Below are experts of layer 8 (counted from 0) of a mixture-of-experts language model. Rows are named router (the router's row for the expert), gate (a neuron's input weights, with its number), up (a neuron's input weights, with its number), down (a neuron's output weights, with its number) and show model dimensions 0-63. Each number is 128 + 24 x the weight over its row's rms, rounded and kept within 0 to 255. Numbers have three digits each.
Before each expert's rows: "mostly gets" lists some tokens that are sent to it at least half of the time; "comes before" lists some tokens at least twice as common just after its tokens as in all text. This comes from a sample of Wikipedia text that the model never trained on. Tokens count by the router's weight.

# expert 9
mostly gets: " be", " =", " daughter", " very", " wife", "ington"
comes before: " ", " a", " •", " —", " +", " he"
router:098110107157103097147149161114110140147103111099096151158153151108101102156140107097106116136135102104095143130137154097099099102162105159115105109101102099106108157118108150107144158105137097
gate0:119161130078130101145145113137103099122192083135159123135081148141102100103149155127134114135160119182122151159099133121134170122152128136131118101126125131101141121131128145103118094072143176
up0:126171106086153103157151133137108119129192084115162116126112151143113077076136159140130112131138128177123162181114134121123160106147149148114117096148150115093153119128126146116135088097151140
down0:134096140121129135091133138134138155134142147135165078122161109050134130120138142122143130127125105111161132061116108126091142109151131136132110147145124169110070113100151154106161131121143110
gate1:147111122129128151123135137123134128130147116151128138118096129155138101099117163133126127164161079104131116127123145142135143086135087132071115157111162134111117138176097109171103133119134148
up1:129123142143112139118092116137144184086136132087133140131140133149105114102104143121137126149132140142126139102142148151128118146145146142166131111131117147112115113103201137102157139126127102
down1:139092155117172126156124121113103124118128103108157155113162160166151158144112119125062107111116185142124145125094089094088144138142180113131134095159114130097151138132141162147144136115177109
gate2:111112160137111139143134118106157120153161069148113154148126148090146140118144143142142123116158123131138106123088129142119080131136109122123119127132150116155145101132172097118124093111151096
up2:134142126154109123129119114110154090147163071136131146163128116114128150115141161119153128150144154097169083144108132091088106137136137121164125122125181113160173094137147125119128136097141149
down2:115130098110149104106153112152141146116136141082171154112117148148142151113121154155107116144170093163123109135122157168140136118131136099115101121110124140158143104159083121135129102123121097
gate3:071129122121154144118087152110150136167123160099118113115115137091139160118140102152107142108121133119126171190168114136068138132122100130146124103110128121094102119149119099125112137112118151
up3:050138125150131152100116120137152109166143174087129135122145127106139129127083128125133135133115108121125176162144096134067127118113110121157113126136124153127104127141099105115123139122139125
down3:165115111113160121137146090097111111135097112124136145132092114128120136146112141112129113154150158118137116091118148094156147122137137140119162168102135178137133131128082152100145186129118102
gate4:098159149145148143143154145130132118191149160130110120149200130169141098099090092112158048124133163107108157123137143128105149157160143120143165117160107089125159143182114124137120082097133149
up4:155078131094140145129131130131123140119135092128171108128108132104116163161155187127133197131097103122142095155136121113140124114062109151110079139097126164145110133092146170107139127119134116
down4:081131120112160126080156133188153132117089115134133116132100076143062127115101095136125110167156128140109075129149090153181131170135115116090114121154113102118116093131121139147097156092145131
gate5:126167105133105096140130136106139134160117098120155092098123144125147115140110172118073134146130126135122170097134149130148187145137148130113097162157116157100131120073097137155115095131092095
up5:087112118126146130105130112121125106127136163144076117109132110169125153151110111106127131100125143168089118146127107142127117136108113133109132126109154058155134097153164086113170162090152155
down5:144117150140115073112102100143167108150136166161142115110132116096140144097116133127095130138088118068118112112155106171126140146136132104146113135156095156124097158088080134144126135115114128
gate6:173127099094129132125154107150095168132131118098120055089103155084112131112138135130151122136139128130135189157170103080130133125117138130111132114126099172128128155145118096106151091160150124
up6:089144153120115176126150110124122108102164153138139158137120123114151164107123099187105153128160130109128120143106132141146101147114106112143166103108155111152121159129121153166118144097127136
down6:120068141124127155150117102106171114136144114151179133090138126079143083126135153105143143133123156167124103145106110142116127147147136137107133120123123111157152107104111132152136108128133134
gate7:144119121138134121134123100094139107191093132126109154090150137109136134107145092150131154162118112075128166124114118105102116116142151086118106123131096091078127134159156122151101125111131152
up7:118150150111130107141168089084152146141099149157135163105134162134173168124123143159126148148165132099148147127131105098178111112138120136120118164128118126117157127118121128139114140100138126
down7:140153138151136159119143118118115118146097087113139119166104114126138112128122157146132130125104137139107114167140100152122117119146106179127152149137146124129124174128136133170161140182138137
gate8:119125155131112102168132116068129139140109088156145079114174138137115135076109103149121147125124135102114100109114142111120140130137136129090111180151105161124115125120077128167162129126096101
up8:119140079138137154078144158202124172122163161133091169120087091167151123127119151106178150137177113153151117125130112148084096127105140143135148101168139102075115149110154107120113141121174142
down8:127070134145145114103092135094110118148097142082114140128073101112140141091137144123110111183153077112101138140156139097119149117141133097141109071135125135126139153122122141131157123093106181
gate9:134118129120116120120162110134129149128178185166081124139119133107133076116149092150136094180131147186098134124130126156101150121132126113162180106155110114126109118149096132129143149097091152
up9:107112119119147108120171118133119144144158165154102146147096109100143104133122092154136123152116182158126123105105139170082155131118141094171139113118090123108134115180110106133142144120079120
down9:120115116097099101177103107130109107156155117108143130175136106119197124120128097074110102115119123125122131129113144067119091124136141161093162112143147165122135086083119129132129124090153190
gate10:138102159129124117133155127136113114155127122147128135122111107118097161106155115160164138110122130088106174088151143164114148123150162125132133121116183128097117135125148134140138126096077107
up10:119094152101134120130125105136108134091076141129119131143128098112058148108138110146187136142116127092102184150142088144137128127154146115135146133100149158127138139136132141148120140082111108
down10:089149143114116141155126117097080086115126138148104129127094102098187128142110119137042156086134118146150120167154111113102116130074129154140139140124159122092149127146089126134191114120148129
gate11:152133077142153137132146124111154163150123123111101147076174072150125151136146113117119102121094156131189119103122166157150090171146115157109149133097137097131126111142121148154143111099124136
up11:183101153136125134141091117139106120104160132144163111068162159104133108137125138147159094132151148128131088149110114146111097138163132142162121115163179128157112123165117145140136170139112122
down11:127117132153172136117137137108128166095087151166133153118125074112147145128160100119130117111097171169125122127099137123119143159140124113087145111115131084147142175124137147129142142123121141
gate12:148106144143145153067131111117111103185153142107160137151127142112119143134109134103121138120154122098114153084102124175111148105101119127127167141132128108145143144160153120192142105126153113
up12:156121134089154122157146164128085156116116128135132152088132134159118109119143110174127126122130108147132134118124171099132137162098154107120107157144129179094118103143132149062140150169115157
down12:129130115115071141112137110152143127162169160148116104110166170112102164103108113133154131102155152081129189090077133105145114110121103094104144133141142103110129108126130101103138087117130127
gate13:121151114122123143143143148126083099102151164143126122122136168103149087159142117107171116189179183104098142126153195141112122156121123108126132114145146128120147105110122140126105088154147126
up13:140118157113116142130123107139126135165090091138116124143113091139123176088094114165102175109133118171137131127127079103093124154103173140094126157134093122134096149148107120090121145126115096
down13:148096129119162110125122108150138169072122137136124157110079143114150159136151159160150148128120135106114131166154128122143137140118114118164124106138139109146189121153147140100071114154127131
gate14:092130115179095102121100099129104169099129131112107113126116077107106120129156107105105128105139043118164102130095133133106140127119134099075120097168113143134159134175155124114148120182108136
up14:098127113135110099120083141116139152115107123115131092122135087110136110113153089120095116095104038103141066121120115115116123117144149104083119143150084117109119131133135114131146130151104152
down14:134111142121137098100178125143118088137126109129142152168155139152167170103130111125152107142130163105116138134149134146037115144097152178126123152108098136111115143127121136143095081056094152